config = dict(
    n_layer=19,
    d_model=128,
    n_experts=48,
    experts_per_token=3,
    d_expert=48,
    d_shared_expert=64,
    activation='swiglu',
    moe_layers=[0, 1, 2, 3, 4, 5, 6, 7, 8, 9, 10, 11, 12, 13, 14, 15, 16, 17, 18],
    router_score='softmax',
    normalize_top_k=True,
    routed_scale=1.73,
    balance_loss=0.00614,
    balance_bias=False,
    router_z_loss=0.0001,
    router_bias=True,
    shared_expert_gate=True,
    init_std_router=0.0107,
    lr_router=0.00151,
    vocab_size=14415,
    norm='rmsnorm',
    norm_eps=1e-05,
    tie_embeddings=False,
    optimizer='adam_hyperball',
    lr=0.0051,
    beta1=0.9,
    grad_clip=1.0,
    batch_tokens=32768,
    seq_len=256,
    train_tokens=239900000,
    steps=7322,
    dataset='wikipedia_en',
)
Below are experts of layer 5 (counted from 0) of a mixture-of-experts language model. Rows are named router (the router's row for the expert), down (a neuron's output weights, with its number) and show model dimensions 64-127. Each number is 50 + 10 x the weight over its row's rms, rounded and kept within 0 to 99.
Before each expert's rows: "comes before" lists some tokens at least twice as common just after its tokens as in all text. This comes from a sample of Wikipedia text that the model never trained on. Tokens count by the router's weight.

# expert 44
comes before: " in", " to", " by", ".", " of", " on"
router:43 47 73 53 37 42 41 35 49 43 67 45 37 57 38 74 28 55 44 43 24 68 64 36 57 62 67 44 53 66 36 48 63 46 60 50 47 64 70 48 69 60 40 38 49 66 43 29 45 47 41 38 44 53 53 63 53 45 35 52 47 48 51 47
down0:46 50 68 55 46 44 50 55 51 37 68 53 53 43 55 61 45 40 51 46 41 57 53 35 44 41 49 39 52 51 36 41 57 45 42 53 24 42 42 52 56 34 63 54 46 50 33 47 53 53 39 42 59 33 56 49 52 51 62 36 58 43 68 55
down1:50 71 53 51 39 50 50 53 48 34 57 54 75 43 56 44 31 67 60 38 56 48 38 51 47 48 46 43 57 40 57 43 44 48 39 64 37 56 54 47 55 41 40 50 42 50 41 58 46 52 52 35 61 49 55 51 53 69 64 43 38 46 63 48
down2:31 52 54 56 66 46 55 41 51 44 69 47 50 57 54 45 42 39 41 45 43 43 58 44 41 51 54 43 68 36 44 37 36 55 63 61 58 58 55 59 49 54 53 39 61 63 60 43 56 51 52 57 41 46 37 36 59 54 54 55 51 53 40 44
down3:43 38 55 47 55 54 47 36 56 44 76 67 59 33 49 56 39 33 50 51 47 70 52 37 53 48 40 49 45 34 52 56 54 32 33 31 52 44 30 41 61 44 58 47 44 50 69 45 34 56 40 39 46 30 42 57 58 48 54 47 34 39 52 28
down4:64 45 62 32 28 32 54 60 53 50 46 64 69 68 37 39 50 45 54 46 58 43 40 39 60 49 50 62 59 44 42 63 72 18 66 33 39 59 62 54 45 40 59 48 59 49 57 55 52 52 51 57 45 46 56 52 43 46 46 38 46 35 54 44
down5:53 59 50 56 53 47 40 43 42 51 52 62 50 57 46 54 50 46 48 57 46 55 39 63 68 57 61 57 47 42 49 52 37 41 43 24 34 52 61 56 56 47 56 47 43 38 57 40 38 51 43 42 54 53 44 30 53 55 53 46 33 59 73 47
down6:69 61 63 72 66 52 38 40 51 53 61 51 59 41 62 49 47 55 30 54 48 73 61 48 50 44 59 62 43 44 61 54 48 49 49 57 46 65 42 30 48 49 27 61 57 42 40 47 58 46 57 40 40 64 70 52 41 53 43 41 44 46 63 53
down7:57 64 56 65 51 56 48 67 47 73 53 51 46 30 53 44 55 40 37 57 44 41 69 45 61 39 46 74 30 56 49 32 55 55 58 57 47 35 52 49 51 61 41 49 44 63 65 43 38 55 57 56 32 51 32 49 34 52 32 54 56 53 33 59
down8:62 49 52 59 57 47 46 46 54 41 42 52 64 46 55 48 28 63 53 35 54 31 54 66 39 43 52 29 55 43 73 46 46 65 30 63 52 45 56 42 38 56 53 54 46 38 43 53 51 50 47 46 70 61 50 54 44 55 66 52 37 53 74 50
down9:40 48 46 63 26 51 49 61 52 34 33 60 59 56 35 68 54 61 49 43 56 64 47 52 56 57 35 61 48 61 39 48 45 50 54 47 58 35 54 60 53 59 58 37 43 45 65 48 51 52 35 43 59 51 54 56 40 49 55 62 60 49 39 50
down10:47 55 42 53 46 37 51 59 44 47 56 45 59 45 56 43 45 45 52 28 52 73 51 46 57 54 56 60 54 47 46 59 48 37 28 65 37 59 46 63 42 46 57 40 50 60 43 53 44 47 58 60 64 74 88 62 41 28 44 45 47 60 59 37
down11:68 60 45 41 58 43 44 62 45 56 41 53 30 58 46 63 70 54 42 56 45 72 53 45 62 63 56 56 68 53 49 46 56 50 36 56 59 54 37 44 60 62 37 59 49 58 47 40 53 45 48 46 54 53 48 42 38 49 53 39 61 51 66 56
down12:41 42 51 35 53 57 53 59 52 62 48 52 36 47 69 54 52 54 45 66 45 37 44 62 57 63 49 57 75 64 43 43 56 51 68 29 66 64 57 47 53 67 44 50 52 57 56 35 51 44 59 47 44 47 60 47 49 55 53 54 48 35 45 49
down13:44 35 49 53 62 61 62 60 52 43 51 46 41 50 45 49 47 39 44 57 55 49 55 65 52 45 58 50 43 54 72 47 31 64 36 66 62 66 45 68 42 62 61 49 31 38 25 57 58 50 47 64 56 38 61 44 57 41 35 47 52 53 54 59
down14:52 43 61 38 48 50 54 66 53 43 33 55 39 65 50 49 40 52 45 47 24 39 69 59 64 66 61 61 67 64 48 47 60 58 41 44 61 67 58 56 31 59 39 51 51 39 48 38 37 45 40 59 40 46 67 48 41 40 35 51 44 52 34 52
down15:46 38 55 54 42 50 55 67 46 55 55 47 58 50 45 35 57 36 30 49 50 58 46 48 46 38 57 49 69 58 65 42 52 43 48 55 64 52 58 39 44 54 59 41 40 55 45 63 70 48 48 43 54 41 74 52 51 56 41 39 52 48 33 65
down16:85 48 38 34 51 60 51 40 38 55 47 45 42 45 47 41 47 62 56 42 45 26 43 49 50 49 55 50 50 56 51 44 42 51 43 51 49 41 33 37 57 70 51 48 38 47 44 48 33 45 57 32 41 58 47 42 46 59 49 54 49 48 69 54
down17:52 47 65 33 54 45 39 58 54 44 45 41 42 63 60 46 51 33 47 41 38 42 52 52 46 43 47 53 57 66 33 52 51 54 76 57 41 40 66 54 61 53 37 32 52 35 61 52 46 56 67 62 51 51 61 49 49 37 48 50 64 52 42 48
down18:54 62 37 54 51 51 35 58 52 40 42 35 60 54 56 53 38 59 69 51 52 43 59 46 59 70 55 44 71 56 50 51 41 54 40 61 42 41 33 43 67 59 49 34 57 43 55 42 51 47 48 54 48 40 42 31 62 54 56 35 45 49 61 50
down19:48 71 48 43 47 54 45 57 46 35 47 54 38 52 39 37 47 57 47 33 48 70 38 33 46 33 38 51 65 44 40 61 50 49 70 63 34 58 59 53 48 42 45 52 56 47 46 58 57 51 61 52 46 23 64 36 50 52 52 57 48 46 36 38
down20:62 44 44 47 66 44 52 48 46 42 70 55 58 59 50 48 38 54 50 56 49 41 51 38 40 50 39 42 57 53 49 52 52 22 42 55 50 58 48 51 55 50 50 54 49 52 41 56 54 50 56 61 67 48 40 55 74 53 60 46 27 55 33 58
down21:34 53 34 54 29 57 55 55 47 50 47 47 58 53 24 47 52 44 48 57 51 40 39 43 45 31 31 35 44 67 48 62 67 46 55 49 59 32 53 63 31 48 54 50 51 38 62 52 36 48 48 44 45 40 54 58 67 47 58 51 66 41 40 44
down22:35 58 46 53 45 48 32 48 50 57 44 48 34 62 64 63 64 59 61 31 29 77 66 59 75 69 48 53 72 60 57 47 47 48 58 67 50 60 53 60 63 46 64 53 48 75 64 54 62 40 59 46 40 51 62 46 49 58 72 49 54 53 51 45
down23:57 66 48 62 56 47 36 61 57 40 37 49 54 49 44 41 55 55 50 48 56 45 56 54 54 48 55 44 45 55 59 38 55 54 44 70 46 32 57 56 33 61 54 52 34 47 59 44 49 47 39 59 64 61 60 58 43 56 47 45 31 54 62 55
down24:61 56 42 46 44 58 46 49 52 61 38 57 37 37 38 58 51 54 58 45 63 42 44 46 50 45 55 50 31 43 41 62 57 45 41 41 54 40 54 61 59 46 48 45 37 48 55 40 59 53 57 56 67 62 38 41 52 51 46 53 50 59 72 37
down25:44 49 48 46 44 39 60 44 53 46 40 39 57 55 41 45 54 53 55 61 43 37 47 63 51 48 48 41 36 48 57 52 49 57 27 53 79 50 54 60 47 47 72 61 42 46 39 55 38 57 43 46 67 38 37 48 65 62 43 70 50 56 37 61
down26:49 34 54 37 49 57 44 40 47 64 52 49 54 43 49 60 52 69 46 60 61 46 37 62 54 34 62 56 44 31 71 70 64 61 51 51 50 55 54 76 35 51 48 48 67 47 44 43 60 45 48 49 49 48 49 53 30 57 39 52 61 43 71 68
down27:47 50 51 51 41 63 50 52 47 39 50 44 55 62 44 44 66 38 48 49 38 54 42 45 52 50 40 32 56 53 36 39 58 49 57 37 48 51 75 35 25 52 55 41 48 55 32 49 62 54 60 53 41 54 70 33 40 68 50 57 31 40 47 39
down28:41 59 47 44 47 63 34 50 44 48 58 53 43 53 54 62 59 49 57 37 52 31 50 70 53 63 43 34 55 45 43 29 53 66 49 28 42 41 57 36 60 66 50 59 66 40 44 61 45 46 57 45 51 61 50 43 43 68 45 59 64 42 44 34
down29:38 62 50 51 66 64 67 51 46 63 36 45 57 61 51 45 46 36 38 54 40 58 51 59 33 58 44 61 62 64 41 46 42 60 53 41 57 53 59 42 59 55 63 39 53 43 52 48 60 59 45 62 41 42 56 54 62 43 50 51 32 59 15 52
down30:67 59 54 38 41 49 49 31 47 47 47 57 57 54 34 40 49 37 49 48 53 46 44 41 49 39 56 45 34 35 44 42 59 42 51 36 62 44 43 38 45 54 47 63 43 42 53 45 34 43 39 48 38 48 06 52 44 49 57 55 23 61 54 47
down31:64 49 57 54 61 40 34 41 55 37 50 48 59 66 51 65 45 50 47 75 61 43 57 55 29 48 58 32 57 51 35 45 50 48 62 54 42 56 50 33 49 33 38 54 53 51 38 53 80 51 59 59 51 62 35 64 40 47 51 52 41 46 42 81
down32:45 54 49 53 32 40 68 52 49 62 40 63 54 46 62 63 55 38 54 50 58 64 54 57 41 38 48 52 31 41 66 53 51 49 41 47 61 53 33 28 52 27 57 46 50 40 64 68 60 47 46 51 72 36 48 56 47 54 34 35 64 46 51 39
down33:39 71 41 48 62 64 41 65 41 52 30 52 45 34 50 49 50 57 66 49 56 43 51 59 64 48 49 62 36 45 59 49 51 78 34 51 57 48 37 55 53 47 41 33 72 45 56 41 39 53 58 56 39 47 54 54 54 67 55 53 68 61 44 43

# expert 23
comes before: "\n", "-", "|", "==", "The", "==="
router:40 41 53 43 52 56 48 66 56 51 61 43 49 70 54 54 53 54 34 66 45 47 69 26 50 78 67 61 65 63 51 43 49 57 51 53 43 56 60 39 48 48 61 52 45 66 40 53 41 50 40 48 53 55 50 57 54 44 50 42 32 57 46 50
down4:49 47 47 40 48 54 47 51 49 43 37 49 34 45 60 35 38 64 33 65 63 49 64 43 54 40 67 59 83 46 52 33 48 71 47 50 49 51 45 44 38 62 60 48 30 62 45 50 46 53 69 60 48 58 52 36 46 51 63 57 41 53 48 56
down5:45 47 46 53 46 56 43 51 41 56 42 54 50 55 46 31 60 39 43 52 39 53 37 48 52 52 59 51 43 50 60 66 54 49 34 49 52 50 39 45 52 53 67 45 48 54 69 46 41 56 55 61 75 42 63 64 65 55 50 43 37 53 51 35
down6:50 35 60 50 63 45 61 40 51 49 47 56 56 70 48 40 57 46 40 60 51 65 55 61 42 37 49 46 43 41 49 36 47 56 45 45 42 40 43 44 57 44 50 65 58 51 47 55 66 51 49 64 49 57 53 61 51 50 63 56 51 56 42 53
down7:58 26 49 45 50 50 57 55 49 45 57 40 67 54 49 51 47 42 42 29 34 42 58 45 33 71 57 38 44 47 44 70 36 45 46 56 47 39 55 47 41 34 49 51 42 46 43 56 54 54 47 47 32 58 44 46 62 41 45 59 52 39 63 22
down8:53 52 51 47 68 48 56 58 46 45 41 40 61 36 46 35 69 52 52 37 45 50 52 52 32 58 58 56 43 50 42 35 43 61 34 59 51 67 41 30 52 67 58 52 54 65 70 38 62 60 68 59 57 44 52 58 43 36 58 54 58 49 36 47
down9:43 47 45 41 62 71 63 60 60 47 47 50 57 63 68 52 38 34 53 47 36 42 51 39 31 49 67 57 48 39 53 22 58 63 65 46 44 37 58 50 54 58 50 43 53 40 42 52 35 44 62 43 62 57 43 44 50 41 43 51 43 56 41 57
down10:37 36 65 59 48 47 48 19 46 51 63 46 54 68 33 63 49 56 67 33 21 54 54 53 61 49 46 70 73 44 62 55 53 54 45 61 45 53 63 54 64 49 42 54 59 34 56 54 39 56 61 60 43 30 47 55 53 59 31 50 50 56 35 57
down11:39 58 51 73 55 57 54 39 48 48 51 45 69 54 43 66 42 50 57 33 45 45 53 48 48 43 35 51 43 44 48 53 58 37 59 35 47 51 65 50 61 59 36 37 70 37 54 49 43 41 44 39 43 41 50 67 41 58 55 58 47 44 55 29
down12:54 57 49 73 41 41 45 64 33 47 58 47 68 40 66 66 60 48 51 40 44 57 46 54 47 45 60 47 41 60 36 56 49 47 44 42 57 56 51 43 64 55 62 38 43 39 69 38 43 44 52 37 50 44 45 58 44 65 50 65 50 56 39 34
down13:46 23 58 43 36 58 52 60 58 26 66 28 54 32 59 47 53 57 56 58 43 58 60 43 44 47 53 53 34 56 42 37 35 53 42 45 59 42 51 78 50 65 50 67 32 59 47 38 53 54 58 57 57 46 48 41 59 56 57 38 54 61 57 54
down14:56 51 47 35 36 51 73 38 64 64 58 57 42 47 47 52 49 53 51 61 49 49 48 58 46 38 36 48 36 58 44 72 41 38 36 52 59 57 49 48 39 44 44 57 64 57 65 74 40 43 29 44 59 29 42 65 60 63 32 56 44 46 64 56
down15:53 39 47 52 60 45 54 40 41 43 46 52 52 61 38 60 59 33 43 65 67 67 70 50 52 38 38 62 46 41 44 61 49 65 60 39 59 43 43 58 60 40 54 47 73 46 49 66 53 59 45 58 68 51 46 50 41 68 59 46 60 68 62 53
down16:38 45 61 41 50 59 46 57 52 59 47 64 28 54 37 32 59 49 40 59 71 48 54 39 84 45 49 39 65 46 38 60 57 50 35 70 52 50 54 63 40 43 45 62 46 55 45 50 52 46 49 46 49 58 54 53 38 29 68 52 45 52 35 46
down17:53 72 50 43 55 51 50 48 57 52 66 69 48 50 47 36 31 52 40 66 59 41 55 63 62 28 57 42 66 54 40 51 57 44 43 58 40 44 45 44 38 38 39 54 42 47 59 60 39 42 42 46 54 43 64 40 53 70 42 57 50 50 62 71
down18:54 47 47 43 51 49 57 60 51 46 55 41 34 60 46 56 61 47 37 43 54 57 52 42 62 61 55 52 24 62 59 33 44 63 27 57 66 40 48 60 56 46 56 48 47 53 36 31 37 44 65 40 64 24 64 63 60 43 58 66 60 53 44 33
down19:70 47 50 55 46 35 49 49 41 43 54 47 56 50 60 49 49 42 59 46 47 81 58 49 65 35 35 23 33 48 27 55 60 41 70 39 45 39 52 52 55 41 55 42 43 46 46 40 51 45 54 39 62 47 54 36 61 33 50 52 38 56 51 47
down20:56 38 63 50 63 57 43 59 54 38 66 58 62 50 65 50 51 45 31 46 39 49 59 46 66 55 51 28 76 40 48 51 58 51 52 50 50 24 61 41 42 41 38 55 53 44 52 74 48 42 63 46 33 58 59 49 56 35 55 58 46 56 38 59
down21:68 43 45 45 41 49 44 54 52 71 56 53 27 33 35 47 44 51 46 50 59 45 35 59 44 25 56 35 64 47 43 53 66 48 48 36 38 52 69 63 61 41 39 43 68 55 62 60 42 45 34 54 43 38 60 50 50 68 47 41 57 70 35 71
down22:67 49 42 45 59 33 70 43 45 55 61 42 36 60 53 39 55 40 33 71 60 40 39 52 44 47 56 48 52 41 59 54 44 51 30 59 42 47 38 53 41 55 52 51 52 60 44 35 46 55 42 45 73 55 65 57 49 52 48 59 66 47 62 63
down23:60 43 43 43 45 27 47 59 43 49 36 40 42 57 69 44 48 30 37 58 46 62 44 45 33 62 64 44 58 67 61 46 32 41 46 57 65 47 35 58 42 50 54 39 43 59 49 25 49 48 58 58 74 31 51 47 45 50 47 41 53 64 39 40
down24:52 54 40 50 48 49 41 48 57 50 61 48 42 43 45 55 55 44 60 45 59 49 50 53 49 53 38 51 54 38 52 55 39 30 65 62 63 67 47 52 52 65 56 44 41 69 49 43 37 44 44 52 74 59 40 54 52 36 62 47 43 53 48 50
down25:53 56 59 56 43 31 68 43 43 39 50 44 59 50 60 66 47 42 72 41 37 47 50 59 39 49 46 39 18 49 56 43 52 31 54 53 68 47 47 58 51 53 40 51 68 48 50 43 51 44 28 46 43 34 66 73 52 59 43 50 60 58 68 51
down26:40 51 50 62 54 53 46 52 46 59 40 57 67 58 49 56 42 53 56 46 46 53 52 42 59 48 63 59 43 47 57 38 58 62 47 41 56 55 75 38 59 65 52 39 45 22 42 56 46 43 66 51 16 71 66 45 59 54 60 47 50 50 45 39
down27:49 47 44 35 48 50 38 62 43 43 42 60 51 47 51 26 37 50 40 72 56 34 47 43 54 35 58 63 66 48 45 49 47 60 43 66 52 56 56 35 55 28 58 39 43 64 47 40 40 51 49 50 44 60 54 36 44 41 56 56 62 53 48 61
down28:33 30 67 45 53 42 33 40 39 48 47 49 37 56 33 59 59 44 43 58 52 74 48 39 64 66 50 43 57 43 42 54 46 65 41 47 62 52 62 63 59 47 57 56 49 56 56 57 41 50 57 45 42 40 43 63 52 19 53 65 39 44 35 47
down29:49 52 55 75 51 51 61 35 63 31 57 52 75 50 54 67 38 44 50 46 35 42 45 55 43 40 51 40 42 40 65 37 48 17 51 42 45 54 53 45 45 49 46 46 67 47 44 58 43 55 51 57 58 51 68 53 38 56 28 43 51 55 63 47
down30:58 43 49 28 49 55 51 43 38 61 47 60 47 31 52 56 53 39 65 41 55 60 52 63 44 53 53 46 34 57 48 54 53 45 53 49 52 37 21 46 51 43 37 54 37 55 37 43 45 44 44 45 56 60 48 36 60 51 64 69 50 46 51 45
down31:40 65 61 48 60 45 56 41 38 40 47 42 65 46 51 43 56 69 48 35 40 27 60 47 57 54 53 64 41 38 53 43 56 58 53 50 47 44 57 46 60 45 52 54 45 49 52 60 61 49 64 31 37 63 54 44 41 36 52 51 30 44 51 72
down32:34 52 47 56 48 50 48 49 45 56 42 51 48 59 46 47 36 59 45 50 61 42 50 52 50 64 50 47 51 62 54 60 69 54 50 44 41 49 52 42 61 41 54 53 52 53 53 29 41 49 39 70 36 60 59 48 53 60 66 55 52 52 71 50
down33:62 45 52 53 65 55 55 51 42 23 55 46 53 34 54 36 66 54 62 45 52 43 52 45 36 55 46 33 46 41 42 51 32 67 50 68 56 44 33 38 45 49 52 37 48 55 51 51 50 40 59 55 58 54 57 69 39 46 64 53 49 64 25 49
down34:46 51 25 44 48 78 59 48 46 59 36 53 46 61 53 32 65 36 56 68 50 52 51 35 53 59 59 63 38 53 41 46 45 38 17 55 63 65 48 59 42 68 50 54 36 55 53 42 54 46 49 54 44 39 49 54 46 30 52 48 62 59 50 49
down35:40 44 68 59 50 44 43 47 51 45 45 50 38 57 50 62 61 56 53 50 57 48 52 38 57 36 63 33 46 49 34 47 47 70 59 53 56 50 42 51 57 49 59 40 43 39 43 30 47 50 52 34 48 64 53 52 42 39 52 63 52 55 45 49
down36:29 54 46 37 68 31 42 58 54 27 52 40 53 56 55 46 49 37 53 60 62 66 50 52 40 45 51 44 55 45 50 42 67 25 37 48 50 33 40 40 47 50 42 62 40 64 43 67 62 51 48 46 54 54 57 50 47 52 40 49 49 40 51 50
down37:55 70 52 47 53 65 44 59 42 64 52 42 67 52 59 47 37 54 63 35 50 48 47 44 32 41 59 34 39 48 41 37 60 57 58 46 40 44 53 40 59 60 39 48 43 35 36 34 36 46 62 44 56 75 41 58 47 43 61 50 36 64 21 53

# expert 35
comes before: " |", ",", " (", "'", "a", "i"
router:46 37 52 58 34 49 56 59 56 58 66 39 53 58 51 62 43 39 44 57 40 53 66 43 53 50 64 57 49 59 37 63 57 45 44 23 63 55 63 50 64 44 66 41 43 59 42 28 38 45 29 46 54 46 57 62 58 64 41 47 54 39 62 54
down0:35 48 69 44 51 44 50 57 47 32 37 55 64 50 55 40 70 40 36 39 56 67 51 54 52 48 48 47 40 51 47 43 59 40 46 48 55 35 57 54 41 42 40 63 45 58 54 37 58 63 60 40 47 48 49 56 35 64 53 36 52 47 36 44
down1:38 45 62 34 43 61 63 48 50 44 52 39 45 57 49 52 31 52 58 39 60 42 41 50 52 46 33 35 40 52 62 65 57 50 60 34 59 28 41 54 50 44 53 51 40 33 54 45 47 53 58 33 57 31 48 34 44 52 22 48 38 51 54 40
down2:60 50 53 54 45 65 45 42 55 43 56 55 50 43 53 46 48 65 73 49 65 49 23 62 37 38 54 45 47 43 66 30 36 37 56 37 64 54 80 53 62 51 53 58 39 52 42 47 66 47 57 49 55 37 66 35 56 58 55 46 49 53 64 62
down3:66 59 45 42 15 52 48 45 49 46 60 52 61 49 54 38 49 51 38 41 49 49 66 60 56 33 51 52 45 54 40 55 55 28 44 38 53 49 48 58 60 40 48 50 46 33 51 44 56 43 46 57 47 45 44 42 64 46 47 50 67 46 66 51
down4:50 48 33 51 59 58 57 48 62 55 43 54 54 52 44 69 39 49 63 34 50 55 45 51 50 52 36 39 45 45 40 61 57 35 44 67 37 46 57 43 58 60 61 55 67 57 63 52 43 46 65 56 60 32 38 58 53 43 73 42 62 39 56 52
down5:41 54 46 40 61 54 40 63 38 61 68 28 59 53 68 61 48 45 47 51 39 40 37 42 65 52 39 45 36 43 43 42 73 50 54 44 47 38 47 42 45 51 67 50 47 47 48 58 56 56 50 39 32 36 54 56 49 44 47 37 41 46 50 42
down6:47 41 53 40 38 48 70 44 54 57 24 55 53 67 57 51 43 57 50 72 54 31 35 55 52 45 47 68 51 64 50 52 61 50 69 44 67 48 47 61 38 58 51 52 51 54 60 47 36 51 53 40 55 31 50 46 45 59 35 45 39 42 48 41
down7:52 45 47 40 69 50 62 50 53 30 39 46 42 48 59 58 48 52 41 47 77 57 48 52 62 60 52 50 51 52 74 57 43 48 58 54 59 51 21 42 47 40 52 46 51 59 48 48 52 48 42 29 36 65 49 42 46 31 49 54 48 49 54 49
down8:59 47 46 56 36 47 40 39 58 55 62 56 61 64 52 64 50 42 43 42 48 63 66 48 69 63 39 65 48 40 48 51 64 44 67 57 44 40 70 50 50 46 31 44 53 49 57 60 54 53 59 55 46 56 40 41 37 37 42 63 35 56 44 38
down9:30 59 61 45 58 65 57 40 39 59 48 34 45 59 41 48 40 41 67 60 49 44 55 39 35 56 43 53 49 51 59 65 50 72 41 45 64 57 59 44 63 57 56 58 45 61 45 40 63 49 38 62 38 63 43 58 44 44 39 52 48 58 36 41
down10:54 45 63 60 67 62 46 59 55 57 54 45 31 50 51 53 38 58 55 54 34 60 47 45 67 46 30 53 51 66 59 58 56 60 36 52 46 44 48 47 50 55 54 57 54 47 55 48 40 45 61 53 39 58 53 38 48 48 59 48 41 57 46 64
down11:50 64 51 47 60 57 42 53 60 58 51 57 59 54 53 33 48 50 57 64 55 45 57 50 56 52 66 53 45 51 51 38 43 42 50 53 66 47 45 54 48 34 54 54 65 64 60 62 51 50 40 53 41 43 32 37 49 53 48 34 41 52 42 39
down12:56 38 43 42 61 42 60 55 48 49 47 37 59 52 48 51 30 67 62 44 57 52 45 50 44 53 43 27 51 61 36 57 55 55 52 42 55 36 34 52 42 35 41 52 59 38 55 36 37 58 58 44 44 33 40 37 41 46 38 43 44 46 71 39
down13:38 42 49 42 36 45 58 36 51 39 57 55 55 49 51 51 50 49 44 75 49 49 44 54 46 49 60 40 51 59 46 71 56 36 53 28 48 53 53 44 55 59 60 50 62 55 48 40 62 47 32 49 59 38 42 43 61 62 44 52 69 41 55 62
down14:48 53 57 59 50 43 40 66 51 34 68 49 31 46 40 58 45 59 49 49 27 45 51 45 48 46 38 58 61 39 53 51 40 51 45 77 47 41 55 31 49 60 59 36 44 48 37 50 59 53 41 41 46 54 54 50 43 40 29 50 48 47 46 52
down15:38 51 52 52 56 41 52 49 49 49 52 42 47 51 29 55 63 45 35 58 30 45 39 46 42 62 50 55 64 44 65 47 64 56 58 75 44 48 55 48 39 67 42 53 44 62 48 65 51 46 72 57 32 67 46 44 45 65 53 46 35 61 49 65
down16:34 47 55 61 51 67 50 47 44 59 64 44 49 44 52 63 52 48 90 52 69 44 45 49 42 57 51 42 58 43 32 56 35 33 56 48 37 56 59 58 74 65 55 67 52 38 69 54 51 40 44 56 39 50 50 54 50 43 45 57 55 47 47 78
down17:59 39 47 62 53 57 49 47 39 48 38 44 43 37 30 66 45 59 48 53 47 65 51 51 75 46 46 62 53 70 38 53 45 39 41 51 39 55 28 33 51 47 46 48 53 46 66 40 47 54 65 43 55 52 47 49 62 49 48 45 61 63 50 60
down18:47 23 50 36 27 30 53 46 47 75 33 51 37 61 60 33 57 40 43 62 51 57 50 62 45 49 63 60 33 45 56 42 35 33 33 44 64 57 46 46 49 60 51 44 58 58 66 49 31 57 49 45 68 45 45 68 54 58 43 51 52 50 47 46
down19:45 68 63 57 57 58 37 51 50 54 55 65 57 61 54 44 44 49 62 44 48 59 51 63 32 64 42 46 37 49 38 61 33 54 62 55 47 56 60 59 54 53 56 48 59 69 36 59 46 45 33 36 64 33 58 44 65 63 46 49 52 39 49 52
down20:57 74 59 50 52 57 61 45 58 38 56 45 77 45 55 52 59 61 48 36 50 47 55 46 48 38 45 58 62 41 42 38 40 49 50 55 47 50 42 27 51 36 57 53 28 45 50 60 50 40 28 42 61 62 56 53 57 47 42 63 57 60 51 48
down21:49 68 49 56 48 69 37 61 46 49 58 62 41 50 52 69 36 62 56 47 60 72 53 35 50 46 24 49 54 55 62 56 54 55 48 58 48 51 43 47 58 62 43 46 56 29 48 49 63 47 40 39 40 38 63 57 59 51 56 58 70 46 43 41
down22:49 47 46 48 37 43 31 60 54 52 32 46 61 41 33 57 56 50 53 63 50 49 53 41 40 47 52 54 47 67 59 63 58 25 37 38 61 57 58 57 63 37 51 31 36 48 66 51 46 59 58 52 65 51 50 71 45 52 43 37 45 57 45 70
down23:42 62 44 67 34 63 48 51 55 39 46 56 49 63 58 37 48 47 49 40 60 58 43 44 45 45 47 61 63 42 59 37 43 80 63 76 45 52 64 44 47 51 47 41 39 49 41 55 69 48 43 70 56 74 48 54 40 35 38 43 35 62 50 35
down24:49 42 40 64 33 65 39 50 41 73 64 52 47 50 64 53 71 33 51 56 46 41 70 61 59 74 54 50 65 55 47 51 53 51 65 58 67 63 70 60 40 42 61 43 57 47 38 64 52 51 67 65 53 49 50 47 44 51 51 63 58 52 54 68
down25:48 50 60 44 35 63 60 36 64 52 66 45 39 53 58 58 63 42 48 51 53 47 34 44 65 51 34 59 62 50 68 37 50 59 55 45 26 76 63 57 40 68 44 57 49 56 61 67 57 44 48 42 63 78 59 56 41 49 64 55 49 41 45 43
down26:69 45 37 70 59 65 45 46 42 44 58 54 42 62 47 38 67 47 50 33 57 53 56 52 34 52 50 44 48 43 61 49 46 63 57 55 44 42 49 35 59 64 37 44 56 69 43 60 40 42 42 51 69 62 57 42 42 40 48 66 49 57 33 52
down27:43 59 49 62 35 61 43 63 50 59 48 58 51 42 35 81 30 46 70 55 58 30 48 43 37 52 42 67 59 36 43 42 59 58 41 36 43 54 59 60 44 63 46 46 47 38 46 59 57 52 46 34 40 49 61 54 50 42 68 53 55 44 37 51
down28:42 38 60 46 33 51 57 42 51 33 56 36 40 56 59 53 55 48 57 26 62 45 43 61 30 38 45 42 49 41 69 30 30 48 52 62 37 45 58 41 52 41 40 37 34 67 57 44 32 53 59 49 58 44 46 43 38 61 60 56 47 57 54 56
down29:71 53 66 62 46 69 37 50 50 56 55 61 64 56 56 53 59 26 61 39 48 61 52 51 38 53 52 48 45 37 50 37 50 36 54 60 51 31 52 63 53 52 31 49 51 61 47 68 46 42 48 57 68 56 34 37 52 37 53 43 41 45 30 45
down30:58 37 43 56 46 54 56 61 42 45 41 45 56 54 47 54 42 33 21 38 35 49 61 45 54 58 55 46 57 78 42 63 63 62 61 48 55 61 41 49 48 61 44 53 41 48 50 47 69 56 31 62 44 53 50 55 63 47 66 64 71 49 58 44
down31:60 50 51 37 55 65 40 58 59 44 39 62 40 63 40 57 37 50 62 33 42 59 50 45 47 61 42 52 61 45 65 55 57 57 65 76 44 55 48 41 50 53 49 54 47 57 41 67 51 50 69 59 63 68 49 62 52 37 55 50 43 63 34 45
down32:61 69 38 65 49 45 54 59 42 61 39 37 36 47 35 57 46 50 20 51 24 46 57 59 59 50 41 71 44 51 56 64 60 53 43 47 60 71 45 58 45 65 60 43 47 37 51 52 40 51 37 47 46 63 53 31 56 74 52 52 43 60 45 53
down33:55 68 51 51 33 58 56 37 63 59 62 65 66 45 38 49 67 36 41 66 38 56 56 39 54 37 56 71 45 53 40 34 39 46 25 52 53 71 58 49 54 74 50 52 48 56 40 45 33 47 42 56 55 48 54 47 56 59 73 43 52 55 43 53